Below are experts of layer 8 (counted from 0) of a mixture-of-experts language model. Rows are named router (the router's row for the expert), gate (a neuron's input weights, with its number), up (a neuron's input weights, with its number), down (a neuron's output weights, with its number) and show model dimensions 0-255. Each number is 128 + 24 x the weight over its row's rms, rounded and kept within 0 to 255.
Before each expert's rows: a language model's description of what the expert responds to; "mostly gets" lists some tokens that are sent to it at least half of the time. This comes from a sample of Wikipedia text that the model never trained on.

# expert 21
What it handles: Line and paragraph breaks, especially after table rows, before headings, and in taxobox or chart lists.
mostly gets: "\n\n", "; A; H", "- Kingdom: Animalia", " Albums (", " JP", "- Phylum: Arthropoda"
router [142 132 115 130 120 152 115 125 191 124 101 124 113 153 152 113 149 121 106 111 151 159  83 111 119 119 108 111 139 152 106 123 122 124 104 108  86 127 112 122 124 134 122 138 126 137 139 158 104 120  90  92 146 125 149 113 137 120 109 133 164 168 191 113  78 129 149 127 153 111 149 119 102  62 194 158  85 121 128 145 112  81 121 123 121 121 142 102 102 135 143 184 125 139 102 111 143 140 121 117 150  93 166 105 130 116 105 124 117 150 131 136 148 124 128 138 128 131 127 166 136 140 150 119  99  63 126 122 133 153 147 146 127  86 140 133 164 118 110 118 145  94 138 165 106 125 102  93 137 146 156 110 170 159 135 117 142 163 147 155 127 122 113 121 157 125 164 116 137 115 108 134 138 116 174 121  73 121 147 127 107 130 131 141 122 136 129  73  94  94 111  88 125 102 127  96 117 117  92 114 100 143 136 148 126 172 133 143 126 156 104 122  99 153 159 101 140 110  80 132  75 110 132 114 111 175  82 153 126 137  92 110 156  83 132 123 130 135 129  94  83 143 133 104 133 160 111 165 150 156  69  90 101 158 156 141]
gate0 [136 187 136 124 145 160 123 110 145 144 111 100 136 158 160 115 137 119 132 116 179 152  92 180 133 150 109 115 148 127 148 118 154 132 135 135  55 141 137 138 121 120 103 137  82 134 124 125 104 105  79 114 128 103 108 119 128 114 126 160 142 173 165 110  92 134 147 136 124 134 175 122 125 116 185 147  98  98 128 150  72 120  99 113 169 136 129  86  91 130 149 151 130 130 159 140 183 139 119  97 153 115 124 129 133 142  86 153 160 132 154 103 153  88 135 111 162 133 137 165 123 136 158 152  96  99 122 147 111 162 159 145 112 122 125  92 164 119 132 105 159  96 136 164 121 110 109 124 132 114 122 116 182 156 152 127 121 140 120 118 145 151 118  99 120 145 146 122  89 148 114 168 104 128 172 115 141 115 155  97 135 129 156 142 141 149 135  91 121 123 115 104 156 119  99 106 152 152 123 117  87 140 144 164 129 117 127 151 106 116 154 114 123 141 169 155 110 104 129 150 121 111 129 140 102 150  89 143 110 125 101 152 185 115 100 137 149  97 117  74 111 165 152 142 149  98 122 134 141 170 107  80  93 116 172 150]
up0 [124 168 156 128 151 145 151 108 111 141 128 107 149 129 169 141 156 169 143 125 133 138 124 167 149 134 110 135 143 147 135 112 146 126 142 144  48 163 107 124 122 110  95 123  73 111 121 117 114 130  99 109 123  76 126 143 124 139 152 158 136 154 144 127 112 128 101 136 133 143 140 131 111 149 172 142 126  85 116 144  53 147 115 144 217 150 127  87 101 186 156 118 128 138 167 156 172 128 118 104 171 130 112 159 145 154 135 177 163 110 152  88 130  79 124 147 159 115 144 139 124 109 138 150 128 117 128 154  85 132 155 135 137 149 143  92 159 140 149  98 148 118 116 134 120 142 100 119 144 105 118 103 126 138 152 125 133 149  81 118 149 153 138 111 133 127 121  95  99 169 144 120 102 146 154  96 138 115 152  98 140 150 117 132 129 170 181 133 125 110 110 114 155 115 114 117 165 113 123 115 117 123 141 155 112  80 109 134 129 110 148 114 148 133 129 127 106  72 137 154 147 120 122 140 110 106 141 147 105  97 110 165 146 123 102 148 161  60  94 101 150 131 169 154 130 110 135 125 121 145 113  91 154 131 159 130]
down0 [138 151 132 121 125 113 142 103 158 138 136 103 114 131 145 126 127 131 119 142 144 104 133 148 122 118 129 136 130 107 145 145 146 132 127 111 138 146 118 157 153 133 146 116 112 128 168 138  96 140 115 113 109  98 131 117 103 131 138 126 121 166 113 128 108 138 120 129 106 135 116 115 151 138 114 116 120  97 133 140 135 121 122 178 255 146 127 127 153 151 129 117 126 129 129 132 161 110 153 123 127 100 113 119 121 151 127 167 150 139 144 118 114 119 124 131 130 131 141 134 133 109 144 153 121 147 110 136 118 140 154 134 101 113 141 126 123 134 168 130 174 141 132 112 124 140  99 107 122 110 137 111 126 126 131 142 131 121 119  84 150 130 162 146 132 119 130 124  96 136 130   0 101 126 160 133 146 116 142 128 120 144 114 118 150 120 162 144 106 146 141 113 150 116 134 155 144 108 105 118  92 116 129 121 122 135 134 158 133 132 132 117 117 144 129 144  98 149 132 149  80 113 113 123 113 127 134 132 119 139 121 163 130 116 115 126 120 106 136 147 131 112 135 145 142 146 124 153 103 161 122 114 119 141 142 122]

# expert 3
What it handles: Cells and row labels in election result tables: party names, Total votes, Turnout, Independents, Enrolled voters, plus stray numbers in other tables.
mostly gets: "| Party", "|  | Republican", "|  | Democratic", "|  | Labour", "| Total votes", "|  | Conservative"
router [132 107  92 110 123 179 106 162 144 114 122 162 119 146 115 130 131 127 110 160 130 131 109 116  95 176  94 114 112 136  88 129  78 119 122  78 131 111  89  99 115 100 155 130 122 132 118 188 144 135 116 116 141 156 161 128 116  92 114 105 100 140 148  84 137 138 144  75 177 122 121 112 124  88 154 120 110 159 135 118 142 132 145  98  97 108 188 142  92 133 132 154 124 136 116 111 101 135 122 151 138 114 158 142 132  85 107 114 137 163 141 121 155 159 120 140 107 149 127 168 171 106 174 116 111  95 125 127 150 163 124 131 145  93 102 121 147  89 121 102  97 102 114 113 110  75 108 118  90 152 144 148 123 123 132 125 156 131 175 208 116 138 112 112 141 122 145 135 162  90 118 161 145 110 140 147 118 154 118 124 109 111 119 161  71 143 122  76 112 108 131  89 129  89  99 105  86 107 146 101 131 139 145 165  89 178 121 123 165 134 113 156 112 149 133 114 129 132 107  88 100 148 138 111 150 130 114 148 128  95 117 112 144  77 148 118 127 141 124 103 106 162  96 117 123 129 110 148 133 121 124  89 141 136 133 146]
gate3 [114 134  99 108 108 139  92 140 130 137  96 142 113 121 124 107 141  96 126 150 147 154 179  73 151 163 119 120 140 120  98 158 124 120 103 137 105 135  99 126 155 112 161 112 121 126 170 180 117 123 133 128 133 133 137 167 100 115  93 109  84  97 159  87 138 161 138 163 113 153 118  98 107 119 156 156 116 165 132  96 166 151  96 128 120 153  96 156 131 151 103 123 153 129 127 114 117 105 116 129 158 149 153  85 128  96 124 132 151 151 136 133 148 100 127  85 189 143 118 124 176 167 135 141 151 140  91 127 150  93 153 102 131 181 104 114  97  89 146 102 121 105  98 167  92  98 129 120 142 109  99 169 120 110  93 108 155 157 144 133  84 123 129  72 123 154 144 141 136 133 113 157 121 114 136 142 125 124 117 133  80 143 107  59 115 127 125 146 149 140 124  79 134 148 115 118 126 110 163 125 136 146 131 138 121 123 122 143 181 126 123 126 162 118 135  88 132 159 185 112 125 102 109 151  97  89 132 146 170 126 145 168 156 138 129 110 101 108 116  94 150 132 125 134 148 102  97 152 125 105 170 115 139 143  91 121]
up3 [138 123 126  99 173 145 138 109 104  97 123  91 117 146 133 151 157 135 105 121 134 188 107 170 165 149 172 122 125 129 145 131 120 102  93  98 110 171 124 141 124 146 118 111 162 158 125  82 149 153 132 150 159 160 159  96 149 116 117 116 106  87 138 115  77 134 130 121  74  86 145 198 115 145 136 105 138 149 157 101 164 145 126 147  99 128 121 120 103 141 136 118 123 103 110 199 174  78 122 133 146 113 103 110  99 139  95 150 147 114 164  93 110 124 100 120  85 149 158 141 114  98 136 120 123 134 162 115 144 136 138 141 135 138  88 128 137  94 164 108 122 116 105  99  98 144 136 145 164 115 129 124 123 110 112 147 131 113 112 136 146 107 140  84 168 113 137  91 142 164 119 147 131 118 127 160 117 126 108 159 152 113 180 120 127 166 117 125 125 148 122 143 151 129 141 114 119 153  99 160 118 127 128 161 110 166 133 134 137 143 151 101  98 194 117 185 136 153 137 148 116 119 105 128 130 132  78 128 112 169 148 121 168 166 145 143 127 193 138 100 136 138 130 139 118  94 140 127 115 142 121 153 149 150  94 123]
down3 [145 130 110 131 154 103 106 135 159 126 103 153 151 120 112 110 113  77 104 134 146 132 120 154 155  93 124 111 112 157 119 119 124 140 128 101  85 128 144 100 156 121 200 131 113 134 155 129 147 126 110 149 120 136 107 177  82 107 141 105 171 104  90 134 123 136 132 158 125 147 164 107 107 171 168 112 162 115 117 140 164 101 116 157 133 113 164 134 119 111 145 179 125 131 134 123  98 113 128 125 162 159  88 138  94 170 146 132 140 136 122 126 157 125 167 161 103 117 122 133 148 135 105 143 155 123  86  81 155 138 125 118 108 116 131 167 105  77 115 138 132 105 146 113 123  89 112  94 110 102 135 152 177 123 143  82 141 143 110 124 138  87 103 103 163 146 121 144 116 150 127 154 139 112 122 173 134 138 125 135 115 112 124 121 126 121  93 144  82 133  98  91 136  95 125 109  98 152 171 144 112 101 119 150 161 130 137 135  80 151  81 112 138  81  76 167 170  70 149 136 118 109 148  93 134 122 134 112 159 159  95 100 130 109 111 109 165 141 146 100  87  97 117 121 147 113 130 130  90 130 165 167 130 120 145 137]

# expert 11
What it handles: Verb stems and suffixes in explanatory prose, often after is/was, such as concerned, regarded, discuss, vary, encompassing.
mostly gets: " discuss", " concern", " look", " regard", " except", " means"
router [151 119 125 114  99 125 113 151 137 128 135 149 112 135 150 134 136 108 107 145 171 125  93 116 111 158  91  99 140 118 112 142 118 112  72 108 106  98 130 105 114 100 151 169 113 156 105 128 134 102  95 112 129 132 127 103 128 101 127 139 148 128 134 120 122 124 153  99 163  93 151 128 115 116 153 156 125 133  97 126 108  98  91 120 101  93 120 148  60  80 119 138 119 164 119 107 125 157 178 111 130 119 136 106 124 130 121  91 146 152 151 149 137 137 141 137  91 137 115 121 158  76 136 142 104 127 127 131 128 153 182 143 135 101 108 141 133 118 126  90 121 109 147 105  77 125 110  81  86 178 129 135 140 134 121  89 159 140 151 143  86 130 101  98 152 122 150 117 113  92 135 148 155 141 158 168 125 165 116 129 113 152 161 148  90 113  97 136 154 114 128 105 125  90 122 111 124 103 120 116  91  92 131 123 120 115 160 101 149 145 129 144  99 137 149 124 133 154 127  77 118 181 151  93 154 148  80 130 109 106 128 113 152  65 131 133 104 142 146  90  79 163 132 131 155 147 116 180 165 167 118 138 189 113 122 172]
gate1 [126  85 124 144 120 113 161 136 141 129 125 114 119 154 120 132 133 105 137 146 156 121 191 147 113 162 118 143 141 133  74 137 146 136 112 127 137  82 106 139  62  77 148 161 136 113 128 107  74  90 126 124 119 110 149  95 120 110 168 125 109 202 117 145  81 138 120 119 124 143 129  99  85  98 118 135  70 141 109 139 114  96 107 149 123  96  93 107 125 135 126 105 165 104 119  87 137  88 109 144 124 105 134 147 118 168 134 140 141  98 154 143 140  74 162 110  89 101 131 111 148 125 129 102 115 131 125 143 101 117 110 127 134 134 138 130 143 115 150 157  98  90 138 107 126 151  81 125  71 122 104 117 129 112 116 162 171 120 123 163 123 150 129 151 108  99 102 112 134 121 139 131 158 134 159 133  95  94 152 128 136 120 116 136 138 132  96 119 132 143 122 124 144 160 190 129 136 143 128 158 111 137 159 106 115 149 127 125 159 108 145 193 156 142 115 200 144 143 129 119 115 124 124 163 100 151 134 146 152 115 122 138 108 122 124 207 106 132  85 113 162 124 113 130 131 104 121 143 113  92  93 148 114 156 150 136]
up1 [128  91 144 109  83 142 126 138 110 149 108 121 139 139 125 131 132 148 135 158 144 125 129 131 128 117 158 106 156 130 125 102 104 111 184 101 122  86 103 148 109 188 100 133 110 144 111 129  87 155  94  48 159 101 152 130 163 111 145 166 152 132 118 127  78 144 100  85 140 121 103 163 105 119 120 105 132 127 127 125 112 157 127 129 133  89 120 125 139 139 115 140  94 112 120 124 165 107  91 122 124 127 145 122 130 139 164  89 117 134 131  82  96 151  85  94 118 167 105 126 119 152 141 111 125 113 163 133  90 137 142 117 131 163 118 101 156  91 159 172 133 169 143 143 103 129 123 121 114 145 106 106 149 188  89  90  95 122 156 114 154 112 127 123 141 114 128 111 100  99 129 126 117 107  92 147 116 103 113 103 135 150  76 135 121  96 115 118 109  98  98 122 112 159 144 154 132 140 163 125 137 156  71 126  98 103 188 116 102 129 133 174 116 108 128 144 112 104 127 151 106  84 170 145 120 175 158 139 113 159 136 127 120  81 122 122 120  87 125 135 140 157 154 114 115 143 116 141 147 127 134 165 132 171 114 177]
down1 [107 114 149 103 137 148 111 168 113 154 123 131 132 115 168 123 143 105 142 184 157 155 139  73 115 145  92 151 142 118 125 181 147  90 173 138 170 149  84 151  98 141 149  84  99 125 125 101 147 120 143 124 134 160 182 145 135 111 150 121 112 143  97 131 152 106 107 189 157 103 139 125 134  97 114 153  80 164 109 186 154 125 128 118 153  98 104 106 110 121 127 129 129 132 153 103 152 152 117 139 112 154 128 152 144 161 153 149 117 134  94 122 132 109 128 139 106 164 115 131 133 114 102  75 110  96 147 131 108 135 122  83 151 126 108 134 139 110  94 170 143 122 115 128 124 137  88 116 130 126 158 124 133 169 132 155 154 131 163  72 149 104 145 103 184 130 114 142 106 159 116 134 112 160 114 142 139 137 182 118 156 128 114 140 109 142  93 146 120 120 146 126 115 138 109  86 176 122 162 116 153 117 101  89 122 104 162 186 119 124 132 135 127 119 145 121 127 150 152 132 141  40 138 125  77 129 146 146 113 129 128 128 130 109 168 113 143 150 118 120 107 122 106 126 152 124 141 138 151 120 128 152 169 134 105 162]